From a checkpoint of a small mixture-of-experts model trained on Wikipedia.
Size: 12 layers, width 160, vocabulary 7648, 23.2M parameters.
Experts: 40 experts in each of 12 layers, 128 squared ReLU neurons an expert, 2 picks a token, a softmax router.
Training: a variant of SOAP for the experts, 250M tokens, 3815 steps.
Below are experts of layer 4 (counted from 0) of a mixture-of-experts language model. Rows are named router (the router's row for the expert), up (a neuron's input weights, with its number) and show model dimensions 0-159. Each number is 128 + 32 x the weight over its row's rms, rounded and kept within 0 to 255.
After each expert's rows: "mostly gets" lists some tokens that are sent to it at least half of the time; "gets" lists some tokens that make up at least twice as much of what it gets as of all text. This comes from a sample of Wikipedia text that the model never trained on. Tokens count by the router's weight.

# expert 31
router [153 131 132  90  77  85 157 104 127 116 102  86 100 148  83 172 202 102 129 179 165 146  64 165 153 132  93  92 158  99 108 135 150 191  92 108  96 125  82 131 112  87 155  90 142  70 196 188  87 112 169 121 130 131 152 137  91 127 161 164 156 128 137 156 154 171 155 157  98 128 163 124 163 128  92 119 169 152  93 172 148 164 164 173  61  95 184  73 156 120 105 101 177 163 109  93 136 134 165 112 153  77 128  82 130 151 166 103 145 109 104 141 141 137 138 126 146  86 159 173 137 119  84 102 108  84 114 135 122 133 126  88 181 136 124 124  71  88  83 126 100 114 164 149 176 101  81 117 117 170 158 190  73 116 131 130 139 111 124 171]
up0 [141 138 100 114 153 102 153 149 112 142 160 142 133 177 169 170 141 162 129 130 134 149 159 143 108 113  58 102 123 159  69 150 168 157 110 117 119 161  99 182 118 111 167 159 195  51 102 142 180 134 170 102 189 183 139  88 135 111 204 147 168 111 116  94 151 130  90 145 157 101 123 119 125 147 130 128 174 160  79 174  63 180 155 161 137 139 188 141 153 156 151 109  94 141  87  84 128 180 162  76 105  96 125 167  36  71  82 107 166 158 120  93 109 156 150 164 157 129 147 153 112 132 185  89 148  77 162 132 111 125 109 118  82 119  97 133 106  92  84 134  91 127 115  96 116 102 163 118 175 131  78 114 143 119 106 146 106 138 125 103]
up1 [ 84 132 168 148 109 140 103 112 153 119 110 181 102 123 199 193 169 165 148  99 114 173  64 152 185 102 102 208 103  98  87  94  85 126 147 138 173 105 133 159 149  89 106 133 149 119 109 134 158 103 147 192 139 129 145 129 134  97 175 159 158 137 149  89 111 128 112 166 129 103 122  67 162  85 143  98  95  92 115  83 127 104 182  74 168  85 151 131 145 163 107  87 146  94  67 107 110 135 144 117 130  94  87 125 191 168 137 137 105 101  63 170  90 169 160 152 125 128 138 140 137  69 150 106 159 147  89  94 135  86 173 159 143 214 139 165 141 138  83  75 113 111 153 172 135  83 137  98  79  95 144 138 137 125 157 123 151 119 122 123]
up2 [139 124 172 155 161 157  75 127 170 144 127 160  86 109 145  67  91 139 152 135 122 173 162 139 146 109 108 108 116 123 130 122 163 119 105 152 121 147 123 147  84 170 130 126 167 153 159 148 133 125 173 127 124  59 113 154  64 181 122 166 185 113 129 117 180 159  91 134 121 223 116 114 194 175 172 130 128 103 115 133 148 115 155 129  97 118  98  96 136  81 133  68 157 120 107 150 161 166  94 120 123 130 146  54  77 107 144 148 203 107 108 198 119 143 175 149 109 152 159 128  88  98 105  69 135 146 112 134  69  48 176  59 121  79 124 141 164 156  97 170 116 113 124 179 120 128 156 160 113 190  92 116  97 126 153 148 128 153 112 138]
up3 [140 109 149 125 144 173 151  95 112 118 179 153 151 110 124 149 127  54 118 170 142 110 159  86 129  91 142 120 188 101 160 142 119 159  65 133 111 104 141 106 131 120 122 191  99 107  89 162 118  89 129  86 120 182  78 117 136 152 162  96 154 138 162 137 137  84 130  56  98 134 151 124 122 156 119  81 120 121 129 118 140 128 149 136 160 161 129 142 127 146 144 103 168 149  88 129 172  55  99 202 150  63 116 125 198 143 105  77  96 129  76  92  75 114 139 198  68 148  44 190 119 137 132  99 111 136 141 194 135  94 102 163 108 139 125 118 163  89 113 120 131 165 139  99 121 127 163 137 135  98 129  50 102  82 147 148 106  97 181  81]
up4 [142 115  95 127  90  78 206 145  63 124 114 117 156 156 114 138 140 144 168 126 107  96 139 121 116 169 152 176 120 111 132 104 221 126 105 139 174 125 173 156 118 164 117 151 161 126 120 187 128  84 132 133 182 115  87 126 129  92 105  75 119 138 139 107 122 174 152 128  91 145 176 140 135 113  75  85 156 115 107 107 164 174 109 174 171 107 128 135 104  75 112  91 121 160 148  51 173 130 167 130  93 101 123  96 196 156 119 152 190 101 129 152 127 124 153  63 135 154 126 142  77 107 125 151 151  96 141 122 162 114 133 118 158 102  92 160  91 162 110 151 191 174 139  89 137  88 133 114 144 182 129 108  29 167 148 107 200 106 125 106]
up5 [126 193 142 157 113 100  56 211 127 155 135 143  96 176 141 118 176  75 142 119 152 105 123 104 182 206 172 140 127 138 107 121 134 129 125 143 117 103   8 150  97  96 124  99 145 190 104 123 111 155 144 140 101 124 121 128 114 129 140 163 180 156 139 156 132  90 161 162  95 144 103 132 106 125  86 123  90 148 132 149  92  90 139 171  76 128 112  95 113 121 183 105 129 163 160 115  99  86 146 210 121 132 116 133 104 120 137 103 120 188 110 158 107 109 135 123 122 150 126 156 146 182 177 132 137  94 167 122 157  23 132 100 159 138 127 206  98  88 107 112 135 150 149 136  99 125 114  63 170 134 143 108 163 100  83 107 139 173 114 113]
mostly gets: "a", "ica", "ara", "ura", "ria", "ina"
gets: "a", "i", " a", "ia", "e", "o"

# expert 19
router [168 127  92 133  52 107 172 125 139 107 123 115 130 159  93 159 176 113  86  94 100 161  73 160 184 161  74 139 153 121  72 151 169 169  90 100 113 135  84 110 109 114 150 126 112 103 150 156  75  95 147 138 151 136  90 103 114 133 171 117 148  78 134 176 156 157 138 161  80 146 152 114 148 116  83 120 195 150  88 131 139 126 187 169  92 107 165 113 204 139 112 144 176 168 132 103 148 110 175 141 186 147 114 101 113 115 167  92 113 115 132 177 136 143 177 117  76  92 148 148  82 140 112  66 111 104 160 102 102 102 123 129 169 187 133 118 114 114 135 141 100  92 138 147 170 103 113 139  94 232 158 183 107  72 147 105 127 133  83 145]
up5 [151 178  75 122 118 103 163 144 207 103 106 129  81 186 176 134  70 133 107 137 131 130 115 138 121 166 109 130 102 115 130 128 154 121 135 144 177 189 110 101 120 123 217 121 121 120 104 207 118 115 114 129 181  68 103 129  87  93 177 129 140 136 122 111 147 172 117 117 116 173 151 100 133 100 157  49 127 104 125 121  89 123 126 147 167 108 124 137 124 176 145 144 116  98 112 156 151 138 127 177 173 118 122 121 122 100 143 126  85 140  80  60 149 117 140 120 115  96 193 137  66 109  82 125 132 126 159 183 148  94 135 125 187 114 131  92  78 126 200 108 110 113 100 166 163 177 114 148 103 140 161  93  90 144 186  80 156 207 179 126]
up6 [ 90  98 245  82 135 179 128 161 140 177 152 162 115  72 127 138  84 193 122 128 129 123 151 121 202 156 111 124 107 179  85 140 116 106  90 154 102 128 120 121 146  96 158 122 141  88  92 152 143  98 117 127 125  87  90 136 138  54  94 124 118 110 163 124 134 117 148 107 108 124 133 129 159 141 127 125 122 176  97 162 104 134 149  76 157  92 170 134 175  86 125 152 171 135 149 109  99  97 123 144 111 173  88 209 132 107 156  60 144 164 120 144 113 144  62 164 122  77 114 153  94 126  43 108 147 180  75 113  50 114 127 151 127 181 151  91 149 144 155 113 111 110 136 117 155 102 186 109  69 101 151 117 110 106 138 122 123 145 131 165]
up7 [138 112 119  87 129  56 176 175 119 123 124 123  95 109 103 152 135 195 148 110 178 156 125 170 226 171 156 150  56 121 152 110  82  91  62  77 109 121 136 101 112 118 130 120 100 107 130  97 167 203  97 161 124 131 163 119 119 140 126 131  87 105  78 146 135 117 131 158  92 148 156 135 107 196 132 129 106 116 134 139 110 102 131 160 139 115 157  98 104 127 123 105 164  97  43  98 175  68  98 164 141 120  88 173 120  82 144 118 127 136 129 163 141 158 137 113 128 100 115 168 191 137 185 149 120  58 163 141 149  98 136 166 142 111 133 176  67 113 175 132 175 105 106 104 152  38 101 150 137 129 145  86 137 148 156 169 129 128 118 107]
up8 [164  88 116 142 200 116  93 143 159 109 146 116  85 115 114 147 178 113  94 148 130  94 115 107 108  74  84 145 178 136  86 119 185  84 135  66 122 156 149 197 134  99 179 113 175 150  86 133 111 107 161  84 109  80 137 142 105 156 180 138 114  87 139 139 161 138 143 105 111 136 156  97 146 122 113 151 141  86 132  90  94  89  89 138  91 113 203 108 177  47 136  77 173 146  99 141 105 178  98 157 128 152 134  66 105 135 183 104 156  71 103  99 139 151 159 144 114 119 105 145 134 170 113  69 128 183 153 101 138 108  56 151  90 144 163 169  72 141 147 115  95 127 157  98 158 144 152 111 110 166 120 130  52 106 137 131 122 135 161  97]
up9 [123 123 168 170 169  87 154 126  96 100 145 161 179 155 125 136  81 133 140 113  67  41  86 150 150 124 118 180 144 162  84 115 118  91 139  85  85 198  73 156 140 144 101 143 162  92  93 167 127 133 161 112 113 163 163  37 100 146 175 107 174  95 142 183 157 170 123 113  77 136 124  85  94 141 139  99 149 167 148 120 141 122 115 116  86 172 165 166 155 103 128 166 150 162 132 101 196 140 153 130 103 119  96 108 199 149 118 143 136  98 110 185 138  98 160  63 126 169 111 112  86 101  87 133 121  49 122 169 113 118 127 137 155 168 116 125 155  57 117 101 146  85 114 106 146 153 127 144 167 139  96 147 142 149 107 104 150 102 103 163]
up10 [165 127 157 124 127 100 165 165 171 184 179  66 120  89 142 172 157 124  91  90 129 204  92 188 175 119 127 128 110 144  89 125 114  93 115  77 149 181  75  70  87  75  82  99 123 110 158 161 119 100 148 108  95 116 135 105 157 140 172 114 127 111 143 114 136 118 122 133 122 133 112 110 102  98 112 115 175 126 184  96 137 117 119 113 113 160  93  78 188 165 121 119  54  92 153 132  93 165  94 114 180 125 190 151 122 155 137 136  99 139 117 146  78  85 128  68  87 166 103 120  85 178 152 139 158 143 110 123 167 146  91  98 130 178 165 145 193 144 107 132 160 138 166 156 161 117  93 155  73 126 170 144  79 102 139 101 188 142 103  87]
mostly gets: "th", " round", "st", " Nominated", "rd", " med"
gets: "th", "st", "1", "f", "0", "nd"

# expert 11
router [153 147 125 107  96  87 134 106 116  64  92 103 112 167  90 155 157 104 103 167 152 139  79 165 162 154 112 107 145  93 117 158 162 172  98  91  77 149  77 172 119 100 150  86 119  70 204 143  76  99 142 116 133 109 119 100 116 138 163 143 140 124 152 144 164 164 170 143 107 159 172 106 169 152  95  71 180 175  97 153 161 162 164 160  84 100 161  97 180 119  99 124 156 161 127 106 171 136 147 141 124 109 115 106 144 139 139  86 158 104 111 142  92 143 175 106 114  88 167 175  92 105 100  65 103  88 152  97 124 132 114  91 198 157 148 120  99 108  79 153 100  87 137 147 177 101  83 144  74 175 169 185 108  78 160 148 103 142  82 148]
up0 [ 82 132 160 150 127  98  80 166 122  79 102 103 141 116 146 114 167 122 112 169 108 102 102 120 105 101 155 111 146  63  76  98  74 120 144 171 110 163 103 128  75 117 147 164 142 101 148 173 211 118 133 183 168 145 131 105  99 116 168 102 109 140 124 114 171 169  69 118 131 104 134 173 147 121 135 108 124 167 126 105 153  75 177  96  52 113 140 122 115  84 125 134 126  90 116  89 128 139  99 136 126 139 146 122 193 127 175 125 126 122 122 137  92 174 127  85 113  70 186  68 121 157 153 119 125 141 172 107 100 205 169 127 187 180 171 178  93 124 142 145  78  89 123  95 115 159  66 173 138 147 148 159 137 136 192 104  98 180 162 122]
up1 [155  98 152  63  79 153  99 129 128  98  82 145 133 140 184 123 198  93  97 180 119 128 150 142  94 171 114 125  95 137 112  47  88 119 131  93 107 161 166 182 111 105  95 134  97 165 134  86  98 110 105 125  95  97 142 100 107 134 159 130 128 111 162 235 163  31 115  92 152 109 149  82 152 107  77 159 150 108 119 163 138 118 106 131 103 153 177 143 141 151  80  90 129 149 116 141 136 130 137 141 151 165 142 106 175 134  87 110 200 115 110 180 177 137 180 144 107 131 136 117 131 103 121 107 131 134 136 155  90 140 183  91 112 118 139 114  67  72  62 144 134 136 138  78 125 149 149 148 103 136 155 149  84 106 170 130 199 137 161 160]
up2 [169 165 147 130  77 104 160 124 129 123 122 147  99 121 142 122 190  82 149 129 112  95 127 173 198 194 106 152 109 137 114 131 122 179 166  70 135  85 169 195 123 100  74 122 105 125  87  89 153 144 175  95 131 145 111 156 134 148 135 164 133 141  73 148 128 190 145  93  91 125 121 153 161 148 147  82 138  66 165 116 116 130 113 129 148 124  98 133 189 182 131 126  93 162 115 141 145 165 150 114 137 150 149 168 188 176 126 112  92 127  72  80 111 119 141  83 160 144 146 113  64 182 150  78  82 142  96 172 159 105 153 166 138 122 126 123  67  76 127 143 148 147  59  95 120 123 157  92 121 192 151  85 157  71 163 133 134 130  92  84]
up3 [130 159 145 115 122 152 161 108 198  80 124 184 114 136 128 154 134 107 164  90 177 192 118 120 166  77 185 114 125 170 100  98  86  99 157 116  95  93  89 175 173 110 168 168 122  92  74 147  72 115 130 114 155 163 177 144 128 212 144  99 126 112 227 105 120 144 172 135 167 176 102 150 137 101 198 137 139 166 107 157 110 115 143 116  90  99 136 146  78 122 118  94 101 176  96  71 105  87  88  94 132  92 144 127 165 130  99 175 170  90  83 142 149 152 150 150 110 139 134 135 136 124  72 113 134 125 114 119 108 132 115 183  87 132 147 200 127 112 109 118 149 110 109 153 126 164 130 115 137 146 156 181 176 141 134 120 137  72  85  83]
up4 [ 73 168 182 143 127 118 147  91 174  53 137 103 103 151 150 176 105 155 108 100 123 127 180 148 146 115  98 141 165 135  90 125 115 149  74 132 129 155 161 101  94 146 121 148  94 126 178 110  69  99 108 139 211 124 115  74 108 115 105 122 161 158 103 130 135 128 142 179  95 108 186 132 137 126 107 174 101  58  64 127 138 120 155 149  96  72 110 148 141 115 106  83 178 152 106 144 154  78 210 140  85 124  92  85 123 154 165 122 126  99  84 150 146 145 164  95 124 104  64 106  54 104 124 157 153 114 141 122 124 115 164 155 132 142 107 132 106  68 105 133 148 122  92 141 128 175  98 126  72 137 156 105 116  76  91  77  85 102  77 183]
up5 [122 161 135 171 104 134  97  99 172 118 120 166 134 127 117 180 182 124 115  81 117  99 152 159 135 128 168 178 161 129 118 105 126  90 150 178 128 153 119 162 126 148 144  92 123  90 193 193 107  49 144  82 105 108 117  96 123 113 131 135 151 158 169 108 157 109 171 114 133 165 157 100 139 179 137 111 141 161 174 161 115 124  87 141 132  99 162 121 133 106 136  81 154  88  72  95 180  83 103 131 195  89  92 112  98 114 199 145 188 134  77  86  91 120 127 147 161 100 101  99  40 201 104 107 142 114 181 145 127 103 155 118 140 163  97 119  99 153 104 123 119 103 151  99 163 140 139  94 178 129 105 147  91 151 182  94 108  94 154 202]
mostly gets: " parish", " newspaper", " century", " town", "-century", " communities"
gets: " in", " a", " the", " of", "4", " The"

# expert 10
router [152 133 130 112  69 121 143 123 164 129  83 114  82 159  72 194 167 136 137 140 143 195 105 145 157 129 109 106 152  80  92 163 142 101  71  86  87 164 113 126 149  85 155  95 127  63 162 162 113  82 141 155 102 123 107 137  89 169 167 189 166 127 170 147 164 157 142 164 142 146 146  96 202 121  86 135 172 149 117 105 148 151 142 146  92 109 179  84 185 130  83 131 169 125 141 120 126  98 181 118 174 111 140  73 172 102 150 124 115 118  68 137 129 161 170 121  94  92 139 206  91 104  99 111 118 108 125  87 157 126 136 100 154 160 110 148  56 123  17 138 117 139 156 137 158 120 102 110  84 136 135 149 137 117 142 126 119 122  89 163]
up0 [122 137 129  62 109 204  89 125  59 125  32 208 135 131 144 113 102 123 121 117 104 120 168 125 183 166 130 131 105 109  43  90 169 169 123  85  98 142  84 133 138 158 149 133  73 116 115 130  89 128 165 111 111 110 149 168 138 113 126 158 179  71 149 119 196 102 104 123 169 160 142  82 150 100 133 152 124 120  89 105 145 134 164 136 128  93 135 149 132 102 102  67 108 171 163 132  82 144 136 133 161 144 124 103 131 144 143 120 119  90 119 133 104 176 150 105 161 137 162 176 105 140 125 108 119  87 125  87  92 158 132 158 182 136 119 142 144 173 215 116 118  93  80 169 144 116 106  90 111 159 116  75 148 122 166  76 186 124 113 193]
up1 [157 122 169  77 113 117 133 133 155 158 133 115 128 163 111 148 175 166 170 125 141 154 144  76 175 113  65  81 109 134 141 103  85 169 119  98 150 116 139 127  81 151 129 117 197  88 198 153  90  89 124  95 132  90 166 127 154 155 143 116 161 149 145  59 123 171 106 142  97  87 135 108 147 112  83 115 198 110 172 129 135 106 108 177 140  51  99 106 124 151 141 119 159 136 138 185 117 129 174 107 149 108 118 125  93 181 167 170 117  24 157 187 130  89 128 115 178 109 168 151  68 125 140  85 171 141 111 161 157 169 154 108 131 129  91 119 116 115 106  52  82 125 117  97 144 134 108 137  84 148  97 193 140 137  97 128 146  95 106 134]
up2 [109 116 171  94  78 146 118 100 169  73 117 114 116  86  92 174 128 117 104  75 129  84 100 129 116  99  97 116 124 149 136 136  45 103 130 121 152  45 104 168  70 144 219 147 138  60 133 141 120 100 132 115 130 136 173 107 162 142 109 118 131 122 168 116 186 122 139  34 125 223 145 122 129 168  86 160 112 160  95 153 155 197 157 140 133 163 135 186 126 128 166 121 153  98 122 152 145 101 145 144 102  85 116 173 132 125 129 140 140  92 127  90 130 136 124 133 198 150 141  95 128 147 150 140 111  93  87 118 164 116 150 164 141 106 139 113 133 157  50 225 140 116 123 141 154 152 104 132 102 115  99 184 109 126 103 121  94 145  97 105]
up3 [ 53 137 123 164 171 118  78 169 174  94 167 161  89 142 145 144 123 120 124 135 145 162 132 157 130 143  76 121 175 120 158 121 130 165 107 124 133 122 142 175 212  87 104 103  95  82 131 105 127 122  57 158 103  99 128 125 121  67 106 230 161 132 164 143 135 150  94 155 132 161 109 127  94 129 155  64 141  87 136 114  89 127 159 153 130 118 115 134 107 106 173 169 137 145 117  71 142 128 101 125 183 177  82 101 120  71 182  68 149  85 112 124 121 124 116  87 131 116 162 123 121 122 103 113  49 150 108 107 113 161 132 116 190  89  91 112 101  95  41 158 136 118 112 113  95 103 183 151 133  95 147 154 158  91 168 133 129 130 112 187]
up4 [105 123 138 137  97 159 163 134 143 136  50 141 154 106 156 132 104 117 180 128 145 130  93 104 111 123 150 179 162  92 130 135 110 178 127 106 111  90 110  83 117 141 127 126  39 118 125 191 102 116 144 134 128 123 110  75 149 128 192 104 136  89 112 203 116  75 126 119 157 145 143 139 157 129 116 111 182 173 153 110 153  65 144 152 127 129 146 158 160 127 103 113 208 137 113  63 164  73 166 111 183 183 123 130 103  62 140 149 138 148 168 107 148  86 167 146 107 126  90 157 171 140 122 122 107 180 147 152 163  83 189 126 156 157 122  92 130 176  84 137 140 118 149 104 121 137  84 117 163 158  23 188 136 105  98 163 117 156 108 145]
up5 [139 151 125  92 136  70 124 154 143 110  97 104 159 125 146 132 148 160 113 140 183 146 124  99 165 179 202 167 132  73 151  87 172 137 148 117  90  95 113 158 153 131 131 142 149 107 175  49 118 131 130 195  70 118 114 116 111 159 132 103 121 108 220 121 157 109 119 110 145 120 143 178 183 131 151 123 142 118 158 120 119  93  75 132 144 116 113  76 153 196 125  38 138 107  88 106 194 164 127 163 127 136 138  72 123 123  86 129 117 127 144  91  91 183  39  90 105  63 111 126 113 146  90 128 134 150 133 184 119 119  86 127 161 116 137 106 137 118 103 129 143 132  94 130  95 133 136 148 195 128 111 194  83 157  96 131 179 141 136 168]
mostly gets: "im", " exper", "omm", "ress", "rat", "imens"
gets: "im", "am", "it", "ol", "ig", "t"

# expert 20
router [152 144 127 116 101  90 142  98 113  63  90  99 105 166  93 158 165 103 105 168 158 144  78 165 164 154 111 113 147  96 110 152 158 161  94  97  77 152  67 174 116  97 152  89 120  68 201 152  81 101 139 123 136 109 122 102 113 137 161 142 143 126 160 137 164 160 171 146 115 165 172 109 164 155  94  78 183 171  99 155 158 163 171 159  87  99 159  99 179 118 106 125 163 155 118 107 166 133 148 132 127 115 116  98 141 136 136  83 156 110 108 141  86 139 175 114 118  87 159 179  89 109  97  62 100  83 165 102 132 130 115  95 187 168 148 125  93 108  81 160  97  88 144 152 171 101  80 139  75 175 169 187 104  81 155 149 103 143  87 157]
up5 [146 129 176 141 105 136 118  98  76 148 150  83 103 113 106 107 108 100 127 153 155 103  94 168 200  79 102  65 125 110 125  85 150 171 108  91 220 137  49 145 124  85 182 142 128 144 115 147 154  71  98  72 141 136  80 116 133 114 103 165 158 161 145 189 132 133 159 161 124  89 143  60 106 126 138  74 186 112 119 106 147 118 145 214 132 127 155 146 140  81 157  95 135 135 140 130 140  93 163 149 119 149 134 129 140 150 107 128 102  58 142  68 122 151 110 130  96 121 146 114 175 161 116 104 111  76 143  78  58 129  83  90 103 126 121 155 101 146  83 153 133 106 145 150 151 160 184 150 115 175 105 170 155  59 133 117 146 122  94 136]
up6 [117 191  97 111  46 159 132 149 129  81 147 109 107 134 145  80 111 144 191 166 148 125 126 153 130 157 126 121 102  60 103 112 151  79 146  96 117 201 115 107  71  96 114 132 171  88 135 112 119 160 177 156 145 177 152  76 136 107  84  70 138  73  92 130 160 112 134 145 110 152 136 133 120  82 130 111 115 135 165 130 171 176 185 107 136 107 136 148 197 115 117 134 177 185 155 136 223 137 106 133 119  73 128 162 118 163 130 130 125  95 136 135 104 192  96 111 131 126 116 135 154  96 120 131  37 124 113 170 120 157  91 136 100 157 183 117 105 123  92 149  71  69 157 117  91 104  76  92  98 185 141 124 120 140 138 110 125  98 111 128]
up7 [117 136 110  96 103 113 118 150 141 129 106 118 153 103  96 118 155  99  91 168 170 131 129 184  95  67 159 125 167 141 133 115 117 111 101 110  97 111 139 192 114 109  93 124  93 123 100 130 181 100  93 187 143 117 215 121 128 116 117 181 111  72 238 106 155 127 186 155  96 113 169 123 109 148 116  82 167 147  63 108 108 146  93 137 109 128 108 132 160 149 145 150 130 162 130 122 132  69 176  64 165  51 115 126 166 153 138  95 163 131 129  83 120 153 124 118  78 112 137 119 112  91 171 178 139  74 129 123  93 164  82 141 146 111 162  58 130 161 158 175 105 101 118 170 132 107 103 123 123 151 186 135 145 173  77 150  98 107 187 115]
up8 [ 97 102  78  88  84  93 152 101 159 145  66 115 142 141 140 132 140 123  81  82 162 142 164 150 172 181 158 103 113 152 154  84 186 138 126  35 188 127 140 142 168 171 104 123  70 126 140 160 117 120 146 157 130 143 151 128  99 136 133 140  92  98 102 147  99 134 123 151  78 177 175 118 164 130 125 134 112 126 160 111  99 155 137 142 117 150 188 162 126 148 101 136 123 156 118 121 115  73 139 179 170 130 110  70 160  89 105 116 159 107 126 211 169 148 123 126  95  76 144 134  81 157 162  75  82  95 116 131 116 115 130 129 101 109 180 148  79 132  90 160 119 114 128 102 172 114  37 160  51 120 226 121 112 132 143 125 125 150 155 131]
up9 [144 176 140 129 134  74 129 174  79 134  87 140 178 143 100 169 144  92 111 106 130 161 199 119 153 233 141 117 114 144 112 177  96 149  81 110 104 109  91 192 130  37  82 179  83 143  68 164 154 136 140 121 174 152  94 128 146 162 152 129 120 122 128  70 169 154  90 139  46  97 101 124 180  75 165 106 122 165 114 157 120 153 122 125 165 103 170 146 101 115 108  97 121 104 109 116 135 103 146  82 138 133 122 149 160 158 114 105  98 153 159 189 147 123 141 100 112 108  95 103 131  45 103 130 120 117 101 176  94 138  99 126 102 139  87 120 175  96  88 153 142 168  90 133 103 125 141 102 175 126 182 174  97 123 149 136 108 125 132 100]
up10 [153 116  94 122 123 124  92 137 126  88 124 111 125 176 131 176 109  79 102 141 125 132  94 147 139 111 112 104  83 104 168  64 142 164 116 161  87  88  69 161  95 143 132 110 122 109 139 145  70 167 160 155 142  86 112 124 132 134 183  44 125 115 144 142 112 116 161 170  79 112  84 136 136 100 121 138 143 143  83 112 167 142  70 101  84 101 158 185 115 153 159 114  91 150 114 139 186 141 188 141  88  95 104 151  73  88 205  58 140 162  79 123 118 115 204 101 128 148  90 178 128 114 120  99 129 107 123 117 126  89 113 172 139 170 112 165  99 151  80 120 127  89 117 105 104 155 103 123 153 189 110 157 150 145 215 152 195 154 114 113]
mostly gets: " helped", " village", " June", " July", " May", " province"
gets: " the", ",", " |", ".\n\n", "3", "6"

# expert 5
router [128 158 117  77  83 108 130  86 126  90 105 126 126 137 115 145 165  97  80 112 167 145  82 143 117 159  97 168 104 103 133 170 179 191  91 166  93 124  67 155  84 149 144  79 145 123 187 134  72 132 127  84 129 127 133 138 110 156 150 158 153  88 133 155 159 142 147 167 118 152 143 134 165 135 111 109 166 157  80 162 209 149 146 147 104 144 157 131 145 120  78 118 166 207 116 106 161 135 145 119 168  96  93  82 121 124 133  98 169 112  69 151 129 123 162 145 111  61 129 163 116 132  76  73 134  82 131 102 100 111 138 106 154 177 135 116 120  93  92 162 124  43 193 123 163 111  67 176 121 166 143 204 119 101 167 140 104 104  93 139]
up0 [137 138 162 139 133 146 111  92 138 140 108 105 166 144 173 171  80 146  83 167 128 142  84 127 126 100  87 142 131  85 172 137 144 177 119 101  75 195  90 114 152 144 135  90 104 134 114 154 131  67 101 151 127 159 139 134  82 170 105 112 104 115 166 170 144 177 160 132  77 133 156 123 128  79 109 103 139 128 127  42  96 147 145 148 112 134 146 111 148  73 178 134 133 115 170 163 118 157 127 143 161 168 151 209  97 160 172 178 163 122 119 165  78 131 186 108 144 149 113 139 112 111  85 164 140  75 119  85 158 114 115 171 140 187 115 109 160 152 167  91 143  98 165 184 133 150 149  59  86 102  97 197 108 114 147 168  60  87  96 150]
up1 [149 117 111 169 122 122  78  78 176 107  34  77 106 130 143 102 176  94 122 154  95 145 138 124 140 110 135 169 170 138  87 134  97 166  78  81 157 112 134 134 128 141 162 135  79 118 136 147  96  60 151  94  95 114 116  44 112 115  94 164 169 152  77 100  99 115 138  72 125 133 135 121 157 119 116 176 150  83 136  92 157 122 112  95 103 116 103  99 155 134 162 164 188 155 120  99 154 114  93 167 119 138 162 146 208 153 130 135 107 118 133 122 133  96 113 143 152 120 182 101 166 188  50 149  97 106 167 127 155 163 166 108 163  82 128 182 200  56 165 112  99 130 115 111 191 107 129 117 121 157 142 157  83 124 154 165 125 133 143 109]
up2 [202 133 174 132 191 113 128 111 133 111 160  76 185 112 151 153 119  56 138 166 133 106 151  94 120  82 109 134 140 142  83 119 123 161 143 159 121 132 110 133 168 158 131 170 168  93  89  86 182 145 151 153 101 126 131 135 115 164 164 153 125  96 178 183 131 144 211  83 125  99 126 129 117 119 139 135 110 117 123 193 167 171 112 129  30 197  79 101 132  99  69 124 105 110 176  91 132 126 118  80 136 149  43  82  96 118 127  95 106 152 179 120 120 127 147 178 114 135 106  83 108 114 119 124 115 131 168  98  84 146 123 131 134 129 118 173 117 153 138 127 101 142 149 162 162 107 153  43  78 168 143 114 146 113  98 130 106 144  62 125]
up3 [125 148 147 151 167  99 123 152 107 122 136 192 101 132  75 129 154 132 132 150 110 119  76 153  90 131 143 210 162 135 144 137 105  86 194 103 140 135 128 155 102 154 142 165 181  73 119 137 107 163 122 135 139 123  73  73 145  72 122 193 179  96 134 122 154 155 106 129 159  23  89 187 104 142 144 158 166 135 100 121  96 166 121 145 156 160 124 127 125 113 192 146 134 108  96 102  92 117 159  88 183  85 110 135 130 130 134 156 116 119 116 160 187 129 149 142 189 125 140 167 119 108 101  94 170  96 182  79 129  94 115  75 129 217 103 140 119 130 122 180 102 172 148 157 151 127  95 128 125 164 176 139  84 154 152  91  72  98 146 150]
up4 [207 147 144 169 114  94 147  86 139 134 133  88 110 120  98 115  67 119 140 148  90 139 117 110 150 150 115  60 127 122  97 175 156 140 142 155 131  90 153 103  87  90  99 107 119 155 128 148 157 134 110 112  94 132  86 107 122 175 168 160 137 144  99 161 175 146 132 105 105 211 111 149 131 139 138  86 142  87 123 177 184 158 134  81 145 147 194 106 127  78 107 131  89 179  39 115 134 100 103 110  98 133 178 154 112 154 159 118 132 116 130 170 159 160 155  79 139 121  73  63 142 164 173 113  90  63 129  94  62 109 132 113 137 143 108  92 101 127 160 211 136 148 161 124 117 130  85 150 178 157 158  91 117  73 168 109 152  78 142 151]
up5 [156 147 148 116  79 115 125  85 119 117 168  99 117 135  92  77 177 187  73  97 123 124 123 141 167 144 119 174  55 122 142 115 181 172 109 126 103 130  66  87 154 128 148 139 114  86  89 126  99 138 127 149 108 124 162 137 141  85  99 196 155  90 109 141  88 100 121 143 108 154 113  85 146 122 137 171 175  81 121 204 111 161 172 157 164 116 112  88 146 155 150 150 116 103 176 118 133 151 135 151 213 160 147 162 124 143  97 135 144 163  98 124  84 190 127 149 103 112  96 114  46 151  77 140  93 193 126 156 113 152  69 211 134 139 115 123  78 134 137 163 112  93  76 155 136 104 109 134 152 183 166 128  95 149 142 106 114  84 125 159]
mostly gets: " or", " sur", " Peters", " Pear", "ios", " Sur"
gets: "is", "ur", "ar", "ro", "o", " or"